{
  "n_layer": 17,
  "activation": "squared_relu",
  "normalize_top_k": true,
  "routed_scale": 2.5,
  "vocab_size": 19804,
  "tie_embeddings": "early",
  "batch_tokens": 262144,
  "steps": 5417,
  "dataset": "wikipedia_en"
}
Below are experts of layer 11 (counted from 0) of a mixture-of-experts language model. Rows are named router (the router's row for the expert), down (a neuron's output weights, with its number) and show model dimensions 96-191. Each number is 128 + 32 x the weight over its row's rms, rounded and kept within 0 to 255. Numbers have three digits each.
After each expert's rows: "comes before" lists some tokens at least twice as common just after its tokens as in all text. This comes from a sample of Wikipedia text that the model never trained on. Tokens count by the router's weight.

# expert 18
router:116153131065145138139098110178101119145157088082110178158164127175093144186117086150082165167142159177086094154117163121122120067102150079160119097142111155136096102129183112137133067105113164156167121155139112108171076139108133129122120156135145112191121128127080091150128117174088114148
down0:082124185126122168136031134128092230125129078095104129125186116128135101165152127123152167090110105127128119187053128136125102113152255147137136138123131134154106072137156126123072137133098115128128159127132090133123110175122129115130012148132108120131145173146140128137086109123171111134
down1:173127195082155125129130139176113129199125171127080125119159159155136198145135176160117131216100185121134121130104143129119115136118174040138097128129142129199120136114186091093154131148142168115121130194203119110104128073174136120124131135147110064123117140154132128131088070149104082117
down2:114125135168144124103160094120138133128101124195138131087101081093137136130082129126099141115138121058113126125143065112107143143148161157119058109109125149154150123124131133129137131127048119140102172168151141134129136143128113129118121093092127120110174090128068111125110120172130128186
down3:126111046147186201128129094129100119133080074117164112147104128156054115132132129134219057124118128095098168138110141101120132123127117167133123162123103147128131129123124171048185073158127122126114144090041098117126092145228127147168129141119122135130121089202167117137171125176121134113
down4:114177093126162126087094133154125128126124089126103116096129175136135114255187098108095128143105116088124128176047128127190105087132092116134112122141084108081076076109120111129122122151116123129122143116131110104147126147123128132117131083132129153106132140172184141119133153095045138122
comes before: "\n\n", " The", "% | ", " | ", "% |", "%"

# expert 68
router:090160116082111117104144112181218108080129155143120101171117126177129151097148161123085135102154176170079141168117093147116133165136078104194128122082090149093109152168116126120155086142132183126119104164066157121108081188137048131134146127154074156148099124183075106145165200170147183122
down0:097152128175121130165151151132048107205112113132122139135101086081125159110130091139099124118144125191121090184150138139116160126116127142132130080143166088139094227064114061124138131125184067157200060156130126080139053153149114162129117150124162177087125141123128159044118111138150121088
down1:141134142128111128049126118095081069110143050145101142120185128129087109122150148126138119153127122131127156089207150143118162118121097127169150110077130126119139136178142166153129122078085118194132123108130130125131115128122064109133117162125164143147196144127093134115078122121124166150
down2:096087143107145173146146132112177153074104180108109126117040133124124126174138116225150137156090139135072134140117131203105136113136176125085123126151136201117156131114132117122129119134097154131149132142137109126163124106159128187118166171140091174128137153130095133147128122090122126128
down3:157118121151136113135129161143125127185132098195148124085140093145136142116169222143082130172128149151113170128065141137139127111135129119125155109155119129136128176128188070126123131112106129092142092118124153125124192138128124137004109117128126131124131122113131120067121127052127169107
down4:134181133168022124095143114134091099124108104141093124140121121119143114117129169073128137104135126114175184116117138133204103111139127127128125119116115150151089096120095136081094170131141172126153143117111137125124098137101255093127147149105125106025096146111127144201133135125069168122
comes before: " | ", ".", "–", "; ", "999", " |"

# expert 79
router:168140146073120131106161117149145136082116118151095164139129140118091125149089188114143117162077191181128095146132154100123143126067108137192124132165179137126163131155111095127094061076165176205146085157113105161129127135123066140148123147132102120209098105181069142101160135156144125167
down0:116175129137132158161101201122052143165129137101116097128192168101119133109120112179128092083146080154208154124135111118125162129105206211110133179118128158137179125106125171122138075118111143129135125132090128116180124135130144131137128129110159087105103160086125122117144078128134155111
down1:125139145191128096184211117122086148138114097176157088143113117136130175176142105147136153184183091143075093161144128126180108102050147127183004158118103071131121131194108132146119136188123120134087173064202150134114148071085122136194140116111128101107165093112122129133166093154098130138
down2:077134194073083094155124183094160118130086127101120124101102122128133116194128144159147130206080117131179127119135174079150127157149173140087156097204046042134173141134134151122080071170148133123109114138092153131103143141127128115088102102129128113156130127112132107201114122133128118131
down3:211104127147102118128121108107154093126122131115110136127126137104121129114134172138108095134159076127045148148130065127062139121109119120065068134093074138122126123135131141128137163127109207130090113111114106083135088088119152144097090157110206127090119180122114145138131150123122114125
down4:166135060126059132131127142133130132136124134145107165122144116141132127141127135130153127131157136131130130141096122156093131133014128234113156136132091148255126185118121158131129135118137126157086227133113140114123113179117127106111140135085118249151102121128146126134100181120101077063
comes before: "\n", "\n\n", " the", " a", " his", " him"

# expert 38
router:130158087082175166132162093118113146086117131085104200128088104182137139124133158158106157170105130196162187137078123140127149129169124122113090102107156148136183200106115069132123084134168135141112104123126160152155088108176168151203120155133117123164131171168063134127138139111102151172
down0:225160129141081166106141126128119123126128128115121206135050163068092110142132124153010108126138133134183061097139133143075088115059148113141093157143143180113130135160167129124109056165126137135181114109143127120133126104135144133148155094143129107127101070126128094155115129097120171200
down1:132168127131127131114146126125132140138135129126176153141133191083111120111192118127112118120114100095103103108214144133130119145236123145095129152125121126149127106142136117125112130167127127123092127127122115182127149102130133119131138180108126128092095213108130125178125142121181109084
down2:126129169124128109175000159080167044126112131148099130149117136118087023122132127157180129152127108115090133130111132134122152109127141130071141159123011123122096113109094184124121123102134197152107153111128243139119128148138094169092128125164116055113140123106131137094132132128113130201
down3:194135132102154056162105129168129090123111096124096073135154115151127115128191182104124126141141137075126161132131110153127122121139115130079127157128128130150087200154107085147137158160125109122130109113119055115129103138157133121066110183126112132125143129161084103128142168111133130105
down4:129132133150120134147070124140108125217126127131144129136174180133140064133099096140126128122132076118237111138122126125133128204121136173109122113102181143088144131116106128125088144087146113134106216174133107160134142078145128028149167130129156097130123127128129076126136095161123125126
comes before: ", ", " |", " | ", ".", "′", ","

# expert 36
router:115176168077126110111084103133136123068105127163108213140094071181130137080121150094118084152106138157132106135110087109121129113104136095128127163149070140120102121141118088129189130127117184131146065134145120095123124168129100150159131122094141101167143103162136144131150145120149176182
down0:150126115188077105126125181118137140138130127107141139145116122122063131164127177132122127022135110112187129096119121125131109125136148102100136032114191129128127153105129058134169124140212149198153110105147133199132141072057133135160188138139126095123127130129114198123125131142124129130
down1:134140113143055128178126128130039124110101123094148064119136103122142108090135140162135222152136083116181107173139093138165172122128084114100123125048120137155115071112062120127063149119195075072044126160188138102153128130151134124140143140131153090123144128149082111128150128143121112132
down2:188133129112106122128047137111103104136128221121212167119141121102130128163178139094191119130143132121117118134101120130193184140128110113049144138173103124130078120124132133152120127132095100128161107067123151121102160133140080165116127123101136080136066123120144100125099141071138142190
down3:138129121185193103115128109110125112107130123134128131120204128120102127108081131136123122104155117142091154191168090114128126118000123130130144109071114087162107127163134140132110092161165105095123155177128121129175122123173131103136128099137148215118133124135113119172099129133141128125
down4:168122075157145129156120153123122129133202075089207118124103116109094186173126090126132092126035181129071131150144099142122132122129150134112087198188141139105119089120198148094159155183084123127129141083164158124133166153126137134175118125116077127180128176140135107118197159076134128202
comes before: "–", ".", ")", " | ", " |", ","

# expert 95
router:131125127102114128071131161091112139100122099151083108082113135163148141148118183095142131082112122156097125163081075136094084129137136122106140081161130103123111149167176130152127092133084221102103113105104105131155108167140063171123140128165135205169192128098090099169098112172130143158
down0:110110191098142107118130131176134177090127103125149132156148129123077135127121100136126115149140130077157072117159126146095136110174137108118128180124113177104147089146086156165081144206092103136129067117132152143136127091144121121116123090150063129135120097129121102158042127130128123127
down1:116129128121123113097184100098126100146152164042128068110128147131121129180135104103134182130134168126108145137156084120167216128094107140114123126135180079171127126120123126131145130165133124126046149177088085118135122106132020130130123138079147133084119131220080133076149148156125136136
down2:159151136160088161148126166126163155124104152127103128113101128101225134120135128138125055117128187134130125041129137123168179135157155131139117139134061122114130096158081119149152117139128143115185194119122153175213146102117182122143116087125134142129173114113169129131147144113130139167
down3:080125132101121129129142149137127113100118129108150135149154086092131176127109119117173126128160128143129125130123128155130136128104165152130102124130166090124135206107122143102156126135105146118095178126125107130070009149146140134129145139151108207131130125119091069170139128128125081100
down4:101195143141130117146104204110128085078164126122086125146134127131150117128118187135155124100111108116131161089130154140128159146132121130056227109112137126111136153165094234130130181145154130204072129082162157182126156049143037100152117162164097129158087115144127088188070103113169131134
comes before: "1", "2", "3", "4", "6", "5"

# expert 9
router:090139174124117133094134125090146134086099087083157160139140097120135134096114142135108133172139177190149115103093138131173142077103093085095126076167152111123140094216131129141171100139157161124211097160124141161169110126115053170148126132141151108125116176150123124098086117133077162135
down0:128104124163141125118106110124129116125128166128122129196127127072131151118162129145147126137157125127167146134078076140091116170152128115152097125170148123129120108170130096120153135141144165087099133135064129126138083153131170183128145124074059228040115130126103130132169113146125144000
down1:125125068129183161121129121138063093103132160133085139126112155130136021128128169128124125144098154129154130119129200117118129213202109063137125055121138164124145122146119133116081129134165115184136156131125124149115112126086126125185153104135122087103126109070129057170113164142176134125
down2:099118119168107075143145122139136120115104133192142114129111100134109169128127119130088117140202225186121125163114104051126149082150104134149145116139150123124125113192128148116126153143175170125131146137115117135123141170141188136125113134164128138146120128145119126132122216133148186120
down3:207167125126112125159100120125084156173135119115146124134127209147116109133021151139137119129148130129161094120108127155085138132128131187129128119184095113157125143130173074128106181145126130093129153136145096128102123140138129128130104129127162122138131121155134133155133089151048142102
down4:128015110126131127177135134117077125150128134124123122147116119133242150139183128130166114138097114134129135152127164143150173135124142122200092180122122150130128251128131121125155116151152222117130115164138147128116104142188224136141199129134114154128133124124137173110135105089225124120
comes before: ".", ",", "–", " | ", "°", "; "

# expert 58
router:148175126074125084076151116096082144059162095161106128119129133138128108149107139159137097098100165166127142148081110124124116144135067115147108160094108150112119096166192107131112138137143121103122066170127123142157087159172099121178155131085171138131200133154086104166111140130100145123
down0:207146146128180157197100162099118147178199136134117129147130115162124099126187140104133142108166157121128111122119077111094179134127186205119103147151140133129111093105074144130154126132125139129128126191117100175126109127141090141085078045130156111087124096144152128167141046123122042034
down1:143103111111145074131116157133191150148115119120134163128074167120118126179096134097133159140136146134093142059144083187163124168096157133126114145121096131134163126126161180130149145099125135117162135123148153121119073123085123148169076113128133122124088117141106178122128164148138179131
down2:129072138153137130123105121127179182128134123131090128130137134128128016109163106134136095126131095128135151068148137152106102123168136100115128127178127130098128144176129071110142124101128120000126108125134114152117131106111144127112136158127144183126086157123079130195131145110116123128
down3:115165111101122158128117108147116100123130166176130134098144103126122129145162134097173127176116116122144075186125123088144104111113128116138110128116128112116115135140093125106099143126105126133125117060115139113134129099084137125126186098183115159103123136099136184126148121148141130095
down4:118167136151062118162119128134120117165123044114071131128130128121135141126170114188145079125127172129118124120123124137128138116161073132129255190191120108104113102129113091131134131119143128129128135121098139109117122129243167165139112127102135111139080125133143108127129129106115126106
comes before: ".", ",", " and", " in ", " (", ", and"

# expert 60
router:152145128113119109095189183132104124113084124062139131155186082155170152102123132175114159115078108175130107120082085110117081118048138055174181133177137123113159113124138135159141054142093162115094137168081113128127089113088082149181143147124103160129185141131154141111119114136134121106
down0:122110077125152117129172128136130109151159116122127092126110116133118125127103117160159073119084139122127151086107136119142143141116094127102134190197124114184117125157171154128140121127134129052127133183132171129142123069129149125123232161096120173101127135140121128163149155151134116128
down1:128127123117130115136119133183117150127130129136093083165132136119161105115161160113128182125148109241130091086126128115113112129000097104118055123126144150147150105106057067139117129135140122149133129129124122128157115168087140136146125143068100128093082178165114124155150133177122134126
down2:131182131103114162122071083132106141172142127128085159153110209177128130158152131134165136071128133109157101128132143121065155127201126150122073130122181099121162142109148096140114132132096139129122128134144172123128152114112118104134119140184124133166164221170116090123105124061128129178
down3:120048130135131111160141119134098129128139129100118129130188180133110170120129123178130137151120141140148179137026117139122095073114180142189161096128129087089039070083123103142113128170103068167101124112137161059128152185153128158132044120154096116134122180147155151112174123123162129122
down4:182149017131066134131159134128090117158122195176128035146127117127127122135142105125131126033172121140180077117128142118129143138123201137137109169178213086139163160114147127213131131112122125069061148150099146198091119120135110127141195137129138096131189134107156129104078127166121093232
comes before: "0", "2", "1", "3", " | ", "4"

# expert 92
router:101173163123133134123146116130145110126062099121097189161177088180144178124138113126143118118091137243077112109121104136164143145122134153199104160132120096124068175170093112146132081161159154104064115136120120118114157132171084178136143171141143123108109122137111125092106177159122139135
down0:088166124144121128130126072108105121164159084099120127131147071132121115072167107131082171069170037117156112126119146078161114050129206136130121118166150126169158199096098111086151162159131120084118222172131147143148120216151146163099121139075124130159118135127151129128132126137084151149
down1:095110148133114109150159108109121075117130127200136147127127125142069162120119178069123133039050022146179088156130116074128084141078125128082113146111111009230116126111112135124122122104152131153069126043091192165140131149152075097056128157125100052110160154115130127100111170128130150031
down2:154122091103139170140159158091129126152112149103136096133132208174139106121084142127117119195106148128126138107118168108121092120126109114082226041110120159143069112128129148136106122130097095128159120138128115127134059120090128121129177136113124134142123141130116133109129117150089127153
down3:137134211156073125129130130128128109116113149154128191128119128154195131125160154071152140118078078129128128132134132130146126130123158131114136123128125020133126130130131125122128076158147149121083139114141083162152071171134130129130148122124130138135120128133158166160084170131134127110
down4:118216146098121104114127134128211127153123149093137137151129121177118101141133119133186076194131170177116098117140149128128159108084129132222122131046129192141128062200097225139176132078141166095118106129158131122082113127153133141114085101126129126129132124127127131100132124082133080216
comes before: "| ", "|", "-", "- ", "- S", "  -"

# expert 15
router:155148162099155064075189139108168096057090150194116099103077042167122089164145111173125102097137184155087103088056086125129143103167133144149104190123100134120129131162115084156158058140098159127165083123091164108104139108115039143172161114156130154175158170132104161136087124136103177116
down0:127131095206143160132148119071167126143079148130138139126087132088142127132137067133110129093133157126080155125082137209171128132174131128120122151117137134161106131121146145129092127074059148163186167145129132121169101105095128077009132138096071174129060031125127153103125159198166111110
down1:114085144182132113170141139081153108119125140189059051128059034152147130127123152134110130141133219130131123104107079173233132167113136124165108139078147130168073067143146088114099180131127120120126126120061126132025139183150128100121058127132130132136176136110125122128129142133129130144
down2:121215120255130129155125116062128132123126148127129113130038152175113088119125197141103107113140206122126123160123110138124134116158135128127143125152128103129131082057118129160128104134191069130126170114144129128114219115138124141204124178146121058137178136170121173146123084127121147131
down3:126075168077120043124135126178126130131103169068232136115108125119121096054175161079111110221090099148126150103152152153112150117131139105129169120190219088108090160104153117105109143136124164144105126134157199130133124077000169048140133110101130105126116159088121108125128155177149119158
down4:132183131158074119124125126202120165090123134109119127088142140088156123051136115131205034122145121128117129076152197126125135127121144088108156112139123162184096126164150254190158138110132098198133126137186124171066132080131137135126132129112132121130120165125166140166127127137171150123
comes before: "1", "2", "3", "4", "6", "0"

# expert 37
router:141192147074096110080143111146113128075121142146148150167122068125140144120072092158133112084177146149143134116103110158131087112132117160189115134123116177140106155123102111099113119110122209158096158134109082130118072200185121119149157114130130174126179103091117103144164066119074143133
down0:091165078129148149111170052092118094139130152128122107123177128079177177109123129124121127081118137125145129156136112128138068130125119095181109109094134104125120050148103112150136148149128104109121228192154116179130102137155134168159127067057130118100061127140171112111128129109075134151
down1:128208151064126127141136127121128150101118125146108153122121131026129206116138127126121096044113133147144140174139126125139194125125132125043107129124113130148093130167147116141123149132120103110128091194034127135127072146136169118134160108111130126143147114119154138120126114085126184077
down2:128182164133111093093122123014082123131117158129079102133148118146132157139141161114176083155132152113146151128126103073125135130122185128115146099096130128169129147128127180126122096119132128077083122143117128101232077079163120138167106107060137176126107114141139211098144119095155107124
down3:168127070143130160174092172115142139165113134147252145139150092107107119127132179164160127102139111120196121171120201126110153086114130132179139128182114148137131016142126142126192127009123104128200127119199116142129129137129122126124142118135099072127110126116107130144135089140139176111
down4:100116107150124188134129150108148138132171116121106128106128161138147126154115129191133128080128115140159204165113081136159133140154123127116129090144126124194003142132175079135128146087125115101185124146119157120137131074118170119046106128124117202132163237126128145172143129125140168130
comes before: "2", "1", "The", "| ", "==", "==="

# expert 51
router:097138090097116097137159106144108143067063207162133115146040122139142153116091148087149084077111139202089156172085088081092141164083134072128169130098117155090096167112176097119167082151128172106096104093102088172167138155142063124155140119122092088186101083089146136072166124136135143156
down0:134229093135145115147072087126131159053130185115122102121125136126124070204111124130124107127131079090176130129176081109094109136133066164117087095136128131148122123165150120139130115126069158098078171125124112131070147120126128080136044179131115117165096156164127145108129127118088090127
down1:107208071186204056074174134126133151042127128198123112088134122129111149128129157181088158128110147092116158129208118130151155134141115126128083085147077123128127155055139132174092168170125148066129128117101186062081104128117139122127036147151122081084127144080101156136134133152130129071
down2:146151118155130179155142132137166100194125112170128151171159128119102086131175127171160157127141140097128159097153127075175117103125186094231129142128212073140080150123180165183150123152127199146136175087108131128188129124130129112124147118124103145103082134144036166154124131129182125134
down3:114121155128126183134106133113139151120128119130133093137200139113088123127075080120129112140175084144101115141148104121114164114118094127142133129163054178072146084197109112210147108064104183159143128099132105088123144117134132085184132096122171043156121144129143160120105145134147124128
down4:217106103131129088127119138119107132107132116122121123136124054119061126120163132054102127171124110150131128093132141128110132066151124126084136128121100112130144142042052126127146132208134088133137164116094158126120136133103125092110129125243131089087150114121121170128121116137123128116
comes before: "1", "2", "6", "3", "5", "4"

# expert 34
router:149148082130111102077122116117130124111149125151153142136164154159112156105111126121091132163168141184137091144097113138155132116115089134147142120126143102123079140174161137148085118140116174084181115166150095172160137095135101161180191102133094163135145133171101074127083091122134150153
down0:166139111128141158140147113129149097133139130153129126130080084144124169093157127084144044120128120117113149136145127129128130189128156132130149136132112102147094128183156127208135088187136129131121189123188142215136092169121124140090127138115111133143085101147111121141129128126118138119
down1:066176128156128137143186132119114146110128101083176135126140090104145128127154208126097132059103119094132104128088130180054108139111075064123192115183122089188088140110101145090125253137130087176160135087151122080189146091128081088124120162121128162071141129147181158120120129119112165056
down2:114096164130088161124131121103136137141177134160116162113139073143155146172130134109132054109148140118121148121129180106124153139102148145128142150183088149122141133122074160102131183134095131141107132129159079135135092116127135103117131096179121104103151146109149148108095099089144153119
down3:173110138168186127122057128130120148118126197140137127140126176138146128156133129157199086126130093130072064124094155175146167131107073079106113145145124097129136131131078192221138203132155080145101125108115124120117147127079130118116131168145141145115127130120129135071165126103180150197
down4:076168137128146137236127127053130115159118169121144143126029129208180129100128081144097111132114147122155129127101037094112070130117037232129111167129117112115137096070123132139136113191118197127030126039142116105131141143089097126125103146140098125122128077094087117140126122107119128100
comes before: ".", "–", ",", ":", "th", " | "

# expert 33
router:122212161108130135152113135155150149069157182139068122127123117196107102087150174094075116099112132155091101191077092090118103134125077081173159143135071137106136135180124130119131090110132144108095085119124094106141155152119107119130168112132096080158083084150109163118186157153120151168
down0:117124123124158093118070123075124121142158123147136136219150090153104181130141124144129165097146159128130132142126149093132113132131090179094123131100119142142198095122110103096127191132095130127087129176150130060142139090149195109174149129127132153088146171141086130181129111094126154104
down1:101126126125182133150154137156089142182198152095113117137118125104107127101117147130141131115112082128132114133111142170130083126217122110133131102124142133130066123145124131129136135130102158122139151165125120127124150090114127087123127127138079169131056119171128131110127078115087120153
down2:114148092207113151186085099132118134122145128137127092137119134121171127128183121114129103032133130153147240126082162139090036112143143160073128114128142136126144140208138091082063126174125155150120148129120143091044128115119118137122122141123159157153149197139151154160140122136126149089
down3:194099127136131141128202121091133147130137094167085046206132124144126064071153058167128129140130146131106120083128159053152120111126157128124112126072178124170123096127122122120131126126123142125182115132125139128107074133155166090095141179133113072127128129095145098109081093080125112125
down4:126149130128111129148045150143116067059089195131152111131100033130147113129132116107196128136116126059222143124147157117136110122166128126133135131134125119127149111161129122123161129144141193103131140144123097086045126155132094128142138121132168141120114147101172144134030099133204130125
comes before: "\n", "–", ")", " | ", " |", "."

# expert 12
router:135165120133115128134143130127097142091119119111115132157127104172176098120101121110152102141112122125097134183125128156154163151113095131126103157115129160099101102162110142146117096153102147152151057131129100107144105143093102088200113105082155165126123058148106145107130147171145143160
down0:072100137205137154122131191089146019102177118205124128207128143121115135150131163123157133119082082153122131101132114028137133130127165130005128132140116128133152165097110067110142116129128122198187132161231130134165145015060151195132074139140128108139130129110105108155111126146131124095
down1:132102132126085103138154072170111124130085133196125157128160107180123127123119166127148116143125127090137075204147065191255185125126120159126133130132130153104099130118092127124118130161134114128172034113136139172116126196107129127159110131124128191117127152139136138146120146121140162142
down2:111122127177105138128077161237119134165157127103117122128169114196101114119124141253026122199096186099225126112078094186124155125147129139109166137133129170098126063152125109116182157145131134112157105124161128128126121125100133150160118131134121127157099103122143115175122133078057130140
down3:127091163143131123090132171182121118208151093113129046132124127142091095113147171063130146120136136112063188071128133138203138069003099130098163137113164152141103147116128110117110210129183126141193076120100128176152137031101142167153132103145120123146132137090124128190129056172132124133
down4:114121097189131110149162122154194145166117114127148090087078124146068123158084092131143132124133128121136103130128134127193165127134142143140124057127159140119127128136125201135185186134103170152091179130040178114126167122122144195125086144169135134123113132152124185148127128091146103128
comes before: "\n", "\n\n", " |", ")", ";", " | "

# expert 86
router:140157096165145167196132112170106119060146092142142157135134140105133136145142157147116119166080170123136152163084116114128066151132086169108092134099175168130075106196160067123144057143127126140161129162149138119076076114054101168147107182102131127148151078123088125102151120148138191107
down0:124131132075128127047083167127129130159118076111128146110128125115205122138120133118103165124126213130134167132130137155056098090116125054101146104142073128130133129153151108120080078133193125191104120147135127123136102082168125085152154178113138116110132118147139140190099139125128130103
down1:128117164130141131124134145124133116128131113117136150123046128146092139128039122126129125113118127134116132076130162145158100129114118162043131181127069174156133128173114169143112123134130212126101138132130120127111138127111132130110136124112164101078130124134107121166080115134014113170
down2:161125158132067142081138132138113103158094079141124106138120126122114147118117184196171096171099111003110129080078137148135131128164111128104102156109116143121132136053067133088160094149123119150173095122124086109133131139161123121046255109135107148165132103134126155032136125123130110164
down3:124104114129119130172223115128127123155116125183184128135104092133119121122146133119127212128159129137161138124082180161127127144176203238161128139137105124144120132141193126156127166118099132049130118128137136130138142128148112148132139156122203126113126128106130075137127114177121134125
down4:131155142122121131104115164083122092148151103120094099129029226129135108092153130078184119109109134038148133132130134132119125154098140055126194144122125133121150074170128100169128193161149115133096140114131117144129098113121072147091145142127128135098205138122200144111075089110097153102
comes before: "\n\n", "The", " The", "In ", "==", "==="

# expert 67
router:140165091126084152134108166071112076086151087124087154117134191174074153058156149101080174124116193136127138136101092100102111099163104118184112070142151140110097151106124071183166098145136173184075111060134103193118129143109129079145089182086118201153143118161087122188125088085155145116
down0:124102217117123131128127141109138131126187111146134115122145166144142134103126170167181123090203172106122094081162125122083128122128113112124129115096163137115135156106105126072074137123128129068137142095093131131142172136122154124132078095130061134134097111152129163090173130133167117169
down1:156100112126125131110148133063148134133156116134172133133128103122144171130127150229135160122034103164130124173133128149148128214170173158115129088226113129150128139123105139129156181165133101118074112142129069108129146108066007139100122132112096107135123084076122181123128137069072158130
down2:112120133093189164120134135123107145082087130124116098123135089104137166124104145138128177059153127125080129114167138072058132076168176113136140104131093186111157124037132093131121137114128153145159124121124113123118056122056120181116127155120150155151126130110134146068158148128125148116
down3:122131117065117113133191128121101121123226075123121147123097176178129182155101133128096168128128166129153153144182165180145123097128214127135169087086134066149126117117127126127145134146129195210126129117132128146143083128147129151142130150157126127126103046130127103108138129130207065208
down4:167124100209106132128118135085178108114162087103088114155111139127139123071174132130108126111165167022136133127119146149111110131125099132105127132156129071134077105154107190131126112117140124046125135127051144187171191133143110125086084149167120158128127125064206099103128123199080103130
comes before: "0", "000", "1", "2", "6", "5"

# expert 26
router:093183130099149158109033098120147143123190109123099183081118069119093094157125132189049161150176150152160115136115075093085143110115137121111157123130106138114132144149098107160123094201174142134119097113143074147162068147084087123146151202108087101173113124113108114106104126126125110113
down0:128147139146112092127198139092117120116130116105131075128135121156117101077125138128117128167099073088083067131114134125160089160102099082110137137104123127126126119127076150124123116043141149133061121135095143076135113129125123126172117132101060128170045143090122132061119140122111161126
down1:092124161110126155154171129119125124126075128111122133221128128175081116130128116208129068141038123141107128194159138099119070066116105134114118130067069118108127124139098137167130147114150128082113128137128155135180142147105159081122167110063086127128038130084134103126131174122131065126
down2:124095177086035155132106158140142120145144068127107105128187139125149184131130107170135131183201132132150128163156124118118155151125126099101200076247133146077121127166121130124127137021187130128132134124034116137145075124125140157129117119135128120115166130117162129172124138142176128116
down3:154128136115103128111164138119106115100115129139151124118140134149216115046143119119103151137201153119112156211073134124125135127144106106114149044183150203122124128166184090072151253162172191124146140134095157130133079132127177081129088125146113141170136167064154131127109159101221122168
down4:132143136134123108120187126095128173126095155119128126124124181134134133066097151216135130127142160132047128137177136102127130145077152147081103130139100099161048140119168127129166067100165128145166096136085147129142110108129107101129151116061119189151087128131135131069106105246103200073
comes before: "\n\n", "\n", " The", "=", " It", "Scientific classification"

# expert 52
router:107182115094130152172133097119132156100184120088106201146098177158146086166108117127151107134156175191069131159083105125162150103110105110142137086164136224098087156151190130141127108150144111143160157122110142139130093116098072120177126134129124116165109098146092075105125099151096136211
down0:154131122178132130137152152132129135124053126121029151128130175100181159159145140130123222140200127134078100127124130132130128119125177132087134128171109131133052153129127152129129133128133187144144175169148205159148096127109138119123141102088127135128161138109096130131135138112086134185
down1:136157076133124079136073111123128096131146141083118128136120129120134084080128135122098131186133125125120117131119066162127117134076154151129110121147134137112134124093147108107132155149131124123141216135185147118128132120129129165135202122121129126125127130099108122134109131142164133127
down2:153129155127115147120129094131149153127068123145064126106142157183117121116078131099212109148118209101158085125143124191125134084140202153099114186132128174092184130128092158129128138139153187148184128167145104154123119123129152122097094114128137156126158113110131126097111091074128122129
down3:152153186132116181149146133083149142158128134142139150189017144154130170144131125089163075107205140096102126072150124134149122133122157038122142255149139122160126120157101116193193111123176054119085178110113131105167137074156065000118036150108127148190100147138159125134138124066104165125
down4:110152117153129093073158144131125129145137119125120125158133098133133126152100122126120099118099094117150126129144145126129149149121162137122100120109128188130165175109233063103149128110106045121092178149040074136141070112129114092128169146137129157136119131128090156114130125129175126104
comes before: "\n\n", " The", "\n", " He", " In ", " This"

# expert 13
router:104201117116106107127133120086155144054144104195116172147116068188143122139129118121087096154085171130107135167129102138181135132105103139132115140113132141083125107162172123134173110123149130130140122150161161138179120149176110107145141111128130173119211135172100098158136159125122165105
down0:130137121123177133129131109129103102064057100183118128131222139183120129040122134167104146093169159141109122159150110118123174165133176128096101193187128157126090154131118101117160123113121061127161128152123138125148136122125126132114130162106154103156125116108111132093161153123183129174
down1:153124137117101143126168128125118108130112092155147124131127145163118129128129128119128131121129120130101139193125168116187168122101130131103095086170133171182125146147192085130116150141114127130117089145064166123134122125175182179149123132105147201124103111147120108206126128176115129129
down2:141121142127120128126095142125128133134128128122123136129112122101065116185128088177144066071113126152122110206111071095138158082132157161146112128203194191129209144134152124050127128121107112129107089086113127155059120097133107121099129113149149123107105128153124117117098116125095139157
down3:145115129124173183183162111129147121185125107140103132132162069205111140163232177149147115116130128133078129118120118114102196129167116128105140124127123168106177116086165128128111151123091108117105109151134131128140131161129131109126118133139151102196128144128111127134122111124128120191
down4:143119130117175124156114134080130124130188125201090136129117133119129114085119146158134112118104173199121108104139143129128102132127100149122140167128129115103096110128142089123129227160129104114145102132175117118153133071145137144179120133110110155029110132119167113125151133090164108106
comes before: " | ", "'s", " (", " |", " was", " "

# expert 87
router:150119193111110132116161104118111108046105115116175130157090139172151137101068115144126098159130139104114116102140105059095077112130095123174124116107159107121173097114172133198130148125139175143107102120140136139171117169113097091177195192146073108175183081192080112154126145150154129170
down0:177130193131199183136128129084163141129053125136114135128090119175127148097131129141153133057105125132116204124120098113133154126096104142135106131177134173128121057152053116131191134120136189115156198150099114141122072129161147157103085128130129147147150105172093194126131107155128132130
down1:135115128120125114208154127139128179128111108088128107129113019131138130129127178109129165123129143124129142121132180125110092160111080126149131042102131129123119140141139160091153127123096125128131189097188128108112120168125141110000127175118188127101127131140128156114186136144129137154
down2:128055135145144127135091121113108123129132171129163140198173106128079128123115119124119128166056154073126123049128107086129132126147183129126131131184104125117094056127116098146123144134129105132097086122155111135136128132131111048154157125120119146092137153153187107127154131099132110129
down3:138126125139117113140119138122136131105127144125146146128141087093092092086134178139124124081133147123165158100120126136115142174123130131120115128128053126127175139118123123110041111122094134132123127116242128152128101147119224192148054154127126096129153168142117131162108124057141109149
down4:130116083132052079116176108143047143121152192131120133079094130117133139154133196129145162182126117126153143151130135122128138132160142141129169129135126105169143157127106128132128161124127137148078128119128142072145153074141137086152114061077157136131145125152093100180122149131115135036
comes before: "2", "\n", " | ", "1", "- ", "\n\n"